config.yaml
normalize_top_k: false
head_dim: 128
rope_base: 10000.0
batch_tokens: [65536, 131072, 262144]
Below are experts of layer 5 (counted from 0) of a mixture-of-experts language model. Rows are named router (the router's row for the expert), gate (a neuron's input weights, with its number), up (a neuron's input weights, with its number), down (a neuron's output weights, with its number) and show model dimensions 64-127. Each number is 50 + 15 x the weight over its row's rms, rounded and kept within 0 to 99.
After each expert's rows: "comes before" lists some tokens at least twice as common just after its tokens as in all text. This comes from a sample of Wikipedia text that the model never trained on. Tokens count by the router's weight.

# expert 2
router:66 68 49 55 49 48 74 47 50 57 50 76 79 53 68 73 84 54 71 65 47 52 55 62 33 44 44 75 54 47 28 63 63 21 54 48 46 38 11 42 44 62 45 64 71 80 34 66 77 14 43 53 57 45 52 59 39 66 41 32 46 56 51 50
gate20:56 44 58 45 47 45 49 72 67 48 46 63 63 37 44 35 44 31 28 65 56 61 57 47 67 61 64 34 40 47 33 24 42 40 67 07 71 43 64 45 56 64 42 45 35 78 43 40 37 48 68 63 69 50 33 44 33 53 51 56 42 68 36 37
up20:39 66 53 27 32 67 35 31 27 35 52 28 53 60 50 30 56 60 65 42 55 61 39 42 35 27 40 68 77 39 82 59 43 56 60 40 36 73 77 52 46 51 71 22 53 12 10 56 58 30 70 89 47 60 49 60 59 37 35 48 49 30 47 64
down20:69 36 55 24 48 52 42 13 60 26 81 61 42 46 63 62 40 65 74 31 59 65 45 28 60 33 59 59 61 27 44 41 34 54 46 40 66 58 76 35 33 40 52 35 47 30 29 41 47 33 52 51 60 39 39 60 45 49 59 60 51 54 63 58
gate21:74 35 24 57 60 44 65 56 71 66 36 36 78 55 31 66 67 39 45 44 35 23 61 70 36 62 56 24 45 38 19 44 75 73 50 52 48 61 44 76 64 48 75 28 69 44 48 53 55 33 72 36 46 66 42 48 50 36 51 62 63 45 56 64
up21:50 45 53 44 57 56 60 54 30 39 16 53 52 53 63 37 63 69 45 30 60 75 64 23 51 71 42 46 46 33 39 57 45 62 38 48 35 65 47 46 80 57 52 61 61 20 41 53 43 81 67 41 53 52 52 44 43 48 40 39 58 31 55 41
down21:36 36 66 46 40 59 26 74 66 41 61 66 66 47 46 46 57 68 22 74 35 64 58 56 45 45 57 31 72 44 76 53 60 59 52 64 73 20 42 60 68 80 61 32 37 55 60 46 55 31 26 49 35 66 38 58 31 57 60 42 56 61 64 79
comes before: "0", "1", "3", "2", "4", " |"

# expert 1
router:42 63 76 25 41 52 60 47 38 65 43 29 42 68 63 46 62 66 69 51 40 47 34 76 38 39 46 43 40 43 43 27 44 08 64 53 54 42 58 49 44 36 53 55 60 66 43 52 39 37 55 52 40 45 54 38 37 65 57 56 46 45 44 43
gate20:41 37 57 53 32 60 69 21 58 26 49 44 63 35 50 70 34 64 00 59 18 49 31 51 35 45 61 56 77 39 53 67 30 57 56 47 54 92 46 61 61 49 49 75 53 56 49 37 73 50 54 74 29 31 60 40 64 33 71 29 37 56 70 11
up20:29 64 64 61 79 28 24 60 63 59 51 51 59 60 40 28 85 40 44 48 61 37 63 25 75 67 58 42 74 61 23 52 53 12 45 35 40 52 64 29 66 39 50 47 67 43 39 89 78 49 49 43 52 68 54 50 36 50 53 56 16 40 54 23
down20:54 54 52 61 26 44 69 43 74 62 71 37 54 37 45 34 13 57 28 48 66 67 50 40 80 45 61 46 54 35 43 72 60 22 77 43 36 59 39 34 58 60 50 34 32 29 39 49 56 41 29 77 43 54 55 72 46 62 52 65 44 31 66 33
gate21:54 22 37 59 43 29 78 59 37 45 85 40 61 66 52 64 37 56 49 49 55 58 49 72 48 56 38 27 62 50 58 30 64 61 15 62 44 61 60 52 36 74 35 57 61 61 68 49 36 44 77 63 62 59 45 48 87 38 56 63 55 66 37 83
up21:74 36 68 51 19 46 27 35 15 54 15 42 54 55 32 42 65 14 72 42 70 41 45 68 59 48 51 62 05 68 24 57 27 44 50 46 57 53 29 45 54 35 45 37 40 61 49 60 36 68 51 33 60 75 86 34 48 51 43 37 34 28 30 42
down21:55 54 62 64 57 38 30 49 24 62 18 35 60 49 68 45 26 43 43 35 61 67 26 56 44 65 76 70 60 44 37 64 44 53 61 45 57 80 52 38 53 37 48 61 65 53 84 51 28 51 36 50 56 64 81 58 54 54 59 41 18 57 53 66
comes before: " a", " the", " to", " The", " in", " by"

# expert 9
router:40 40 51 57 48 62 57 53 79 58 45 52 44 45 52 45 62 63 32 65 39 57 37 36 51 53 35 67 38 51 43 45 65 49 46 46 49 52 81 47 80 37 35 69 37 61 52 53 97 40 54 58 30 29 39 55 38 38 33 48 27 60 43 67
gate15:41 74 56 43 60 44 37 51 81 80 52 47 59 44 41 52 49 58 29 54 44 64 42 65 56 59 41 36 48 28 60 26 67 26 70 55 59 43 43 63 69 37 39 64 20 71 58 33 62 41 35 22 41 52 47 20 51 62 40 64 65 37 47 55
up15:64 64 55 46 58 54 60 57 51 31 24 30 62 69 61 37 32 54 66 48 74 60 29 59 75 60 76 67 43 58 63 53 38 64 60 20 71 61 38 62 34 47 67 36 57 53 49 34 27 79 48 42 46 41 61 66 49 64 31 39 42 80 56 47
down15:61 69 54 65 47 44 66 35 35 51 79 68 74 57 37 42 44 47 68 54 76 46 28 56 68 49 43 44 76 39 56 46 43 26 59 42 27 60 50 71 52 52 52 42 77 26 74 47 45 42 82 71 63 68 52 66 49 34 68 47 52 46 36 59
gate16:45 43 46 53 33 43 65 51 28 29 36 61 30 55 38 52 37 39 62 54 44 43 54 64 67 41 49 38 80 41 52 42 45 30 92 38 50 63 52 55 38 31 50 57 34 50 48 58 79 73 75 69 57 59 68 31 33 54 45 38 61 54 55 54
up16:46 58 24 49 41 35 54 49 64 55 50 63 45 63 29 57 62 58 55 36 27 36 51 60 73 42 53 64 36 13 54 57 40 46 40 55 27 44 52 51 56 50 60 56 50 67 48 39 65 53 72 67 40 54 51 51 45 46 68 49 85 40 44 51
down16:60 61 58 38 55 50 45 40 33 48 48 32 60 66 53 48 52 37 46 50 37 31 60 63 47 47 30 60 40 44 52 27 47 39 44 51 59 39 50 68 54 36 68 70 34 76 54 50 43 72 55 50 26 43 65 57 21 49 59 64 27 30 61 39
comes before: " of", ",", ".", " in", " and", ".\n\n"

# expert 4
router:38 59 37 58 60 68 71 23 30 55 63 62 61 63 69 56 64 41 78 38 42 11 54 67 69 39 54 46 60 53 31 29 28 00 45 64 41 53 60 53 23 47 48 70 44 54 54 54 46 66 49 50 24 58 36 45 61 35 57 15 31 72 40 69
gate20:22 66 46 36 60 38 44 52 65 73 80 67 34 33 56 41 34 36 61 60 68 59 26 50 35 28 63 54 45 29 37 50 42 52 45 71 21 41 49 72 50 32 60 56 81 61 48 27 65 56 63 36 58 61 57 39 44 56 48 63 37 37 48 49
up20:67 41 45 70 50 72 66 62 48 23 67 34 69 68 71 32 36 55 50 46 49 41 53 44 28 37 50 30 50 73 74 57 62 47 66 49 63 52 42 53 55 52 82 25 66 64 40 44 42 43 48 68 38 43 80 26 39 48 56 52 54 42 47 36
down20:65 34 47 47 60 51 71 66 66 50 17 43 32 35 53 47 18 78 28 69 37 05 50 57 56 41 50 37 70 37 62 54 36 67 50 40 58 50 62 61 63 35 43 44 64 61 43 49 56 14 29 48 19 60 41 76 46 52 44 41 30 47 45 46
gate21:41 68 57 44 53 47 43 60 42 22 32 60 47 42 56 64 43 25 41 47 57 61 22 61 75 76 53 37 48 61 43 56 31 45 51 61 66 31 59 31 46 74 30 24 39 52 80 48 65 56 49 59 51 33 52 55 39 48 56 54 68 61 44 28
up21:42 44 57 51 49 85 36 43 53 51 50 67 60 33 37 51 61 69 45 46 49 60 72 52 42 38 42 33 48 40 61 49 71 64 76 58 45 79 61 39 49 70 69 18 53 36 27 64 63 43 03 43 44 64 45 49 72 72 42 59 49 56 49 64
down21:76 70 43 65 55 62 82 26 22 57 46 66 38 57 34 49 52 52 63 18 77 49 19 34 41 50 66 38 60 48 45 47 31 39 47 18 45 44 22 56 47 33 29 36 40 84 31 64 38 64 33 23 15 65 48 57 46 58 67 55 59 53 72 42
comes before: "|", "-", "==", "The", "===", "==\n"

# expert 0
router:47 29 46 73 63 63 37 43 61 30 78 43 48 52 57 42 68 58 46 48 47 35 49 56 27 35 35 35 40 61 32 67 57 40 49 45 34 27 59 72 33 54 56 37 50 85 49 64 24 45 73 63 28 53 41 22 48 72 43 78 42 36 56 54
gate20:55 26 46 35 27 63 35 58 57 22 47 85 16 42 26 66 50 51 45 50 59 56 55 56 66 21 56 60 40 44 62 65 43 66 40 30 54 41 58 23 84 50 50 51 55 73 24 65 49 55 49 47 36 42 30 60 56 45 60 35 32 66 33 52
up20:60 48 51 55 49 68 41 28 33 44 66 46 57 51 57 47 65 69 50 38 16 51 44 57 53 38 50 67 47 46 39 52 66 73 09 78 38 63 30 43 70 45 56 67 66 40 67 60 44 26 67 89 44 68 44 70 15 37 67 56 34 84 62 62
down20:51 45 44 38 71 67 32 43 30 51 43 66 73 61 45 30 65 68 61 59 32 30 40 50 49 46 43 48 65 61 56 59 32 33 43 59 53 54 48 49 57 39 33 49 77 43 55 50 11 70 38 44 12 49 35 51 39 69 73 76 49 37 56 59
gate21:56 28 52 58 58 75 69 80 55 64 13 62 42 23 56 35 42 43 30 76 57 61 08 48 57 58 39 55 41 45 72 68 45 35 51 42 31 19 65 43 34 61 43 53 49 61 56 34 36 44 51 59 31 26 58 55 43 57 62 64 31 48 50 73
up21:26 49 48 44 56 35 88 60 67 52 73 39 66 65 29 48 42 54 29 67 67 58 68 46 37 46 33 41 70 71 45 45 62 74 41 65 75 69 35 52 65 52 64 37 56 39 59 29 29 59 61 51 47 70 47 81 40 66 34 64 29 55 25 24
down21:43 50 33 57 31 53 68 36 95 34 54 38 65 67 60 49 67 38 41 55 48 48 44 50 32 52 66 36 37 69 51 32 35 28 47 48 74 64 65 40 44 51 37 53 47 27 71 46 58 55 24 51 76 54 31 59 79 56 58 25 62 21 62 14
comes before: " ", " —", " \"", " +", " −", " –"

# expert 8
router:29 31 66 31 44 81 52 58 47 59 50 73 57 33 67 38 94 34 55 74 12 57 60 45 39 48 63 37 52 39 37 68 39 48 25 49 78 61 58 50 64 55 50 22 61 38 29 38 80 23 37 65 48 45 55 21 59 48 65 25 41 57 48 30
gate15:46 39 51 36 39 43 54 48 39 30 54 54 49 72 91 48 29 59 49 66 58 37 52 36 47 38 59 66 20 27 44 29 42 58 58 53 70 43 40 46 16 27 46 33 72 27 34 48 53 41 75 42 39 42 37 42 40 50 30 60 42 62 43 49
up15:32 39 24 70 67 38 53 40 74 16 55 61 68 75 30 46 66 52 49 54 52 49 63 31 83 37 66 55 49 51 54 43 52 61 57 40 63 45 33 45 12 52 65 63 53 51 36 33 60 56 54 51 45 29 44 44 55 64 43 55 73 72 58 65
down15:60 31 35 66 50 44 50 37 34 56 55 54 33 51 20 60 39 58 19 49 50 55 54 37 83 42 62 38 49 43 56 40 38 48 30 28 30 53 59 47 61 69 54 48 62 14 39 32 55 46 64 36 38 30 48 58 55 50 66 59 41 48 63 74
gate16:51 54 46 28 50 27 35 74 13 66 75 57 43 56 47 74 60 63 68 43 30 35 33 57 47 42 85 75 49 06 43 61 71 53 55 72 70 48 30 47 45 80 47 33 39 61 36 35 31 39 61 76 33 34 75 62 67 40 38 41 61 33 42 40
up16:32 27 41 59 82 44 32 45 21 72 70 51 41 56 58 48 26 49 47 36 02 43 53 30 51 26 66 84 60 92 58 29 68 35 59 60 81 35 67 35 62 61 39 55 32 43 54 46 53 16 59 55 52 55 45 42 57 61 56 49 50 79 28 50
down16:68 50 39 49 41 67 68 47 64 39 65 49 72 48 54 26 63 59 26 64 37 55 74 73 40 54 25 15 49 70 53 52 50 45 62 66 42 29 43 33 42 48 35 59 48 23 43 37 53 48 54 43 77 50 32 44 51 52 57 36 73 21 34 57
comes before: ",", " of", "\n", " (", " and", " in"

# expert 5
router:61 68 55 79 51 45 58 57 25 38 68 75 51 64 60 46 83 52 72 37 59 26 58 65 43 62 57 63 58 35 37 47 39 72 39 37 78 59 48 77 65 45 56 78 53 69 56 43 45 36 40 41 52 33 30 51 51 59 29 74 51 32 59 44
gate15:41 68 43 33 69 29 49 52 58 77 56 47 78 63 46 35 35 49 18 53 50 39 50 54 32 56 39 55 79 47 52 48 46 75 46 40 60 46 46 56 51 25 34 31 52 92 71 53 57 55 71 34 17 47 34 37 45 32 49 76 32 64 23 42
up15:43 72 56 54 65 48 45 29 44 36 37 52 74 53 53 64 55 57 71 26 63 52 54 49 68 44 35 48 50 47 45 72 58 62 63 50 27 73 54 75 24 62 76 42 34 47 17 67 48 52 77 65 55 31 56 56 55 55 11 28 47 55 45 60
down15:68 24 34 56 36 34 64 66 62 38 62 39 83 40 39 34 39 54 76 53 67 57 43 48 09 49 67 23 47 48 04 38 47 63 38 70 31 40 42 56 40 55 40 58 44 33 06 32 27 53 40 45 54 47 33 66 51 45 49 66 48 25 72 55
gate16:69 45 55 75 37 29 52 61 54 44 53 28 63 48 56 54 26 70 37 40 54 49 35 39 69 39 78 62 55 45 81 49 39 56 52 37 53 50 40 62 73 57 66 47 46 40 35 47 65 49 39 50 57 55 64 62 25 48 45 44 36 41 52 64
up16:73 21 47 55 69 73 40 49 55 32 55 50 37 47 35 53 44 36 60 59 48 55 55 48 55 31 47 57 55 59 57 59 41 26 42 55 63 37 28 45 32 61 31 51 41 62 29 45 53 63 07 48 52 41 27 49 66 43 49 46 37 47 54 38
down16:54 74 39 71 41 54 31 59 35 59 50 64 49 36 61 73 64 51 63 47 43 62 59 58 58 19 48 51 37 61 60 44 47 51 47 47 37 60 59 54 71 25 47 54 40 49 55 53 55 27 43 31 36 39 64 51 40 57 35 48 49 65 29 62
comes before: " the", " ", " a", " his", " its", " this"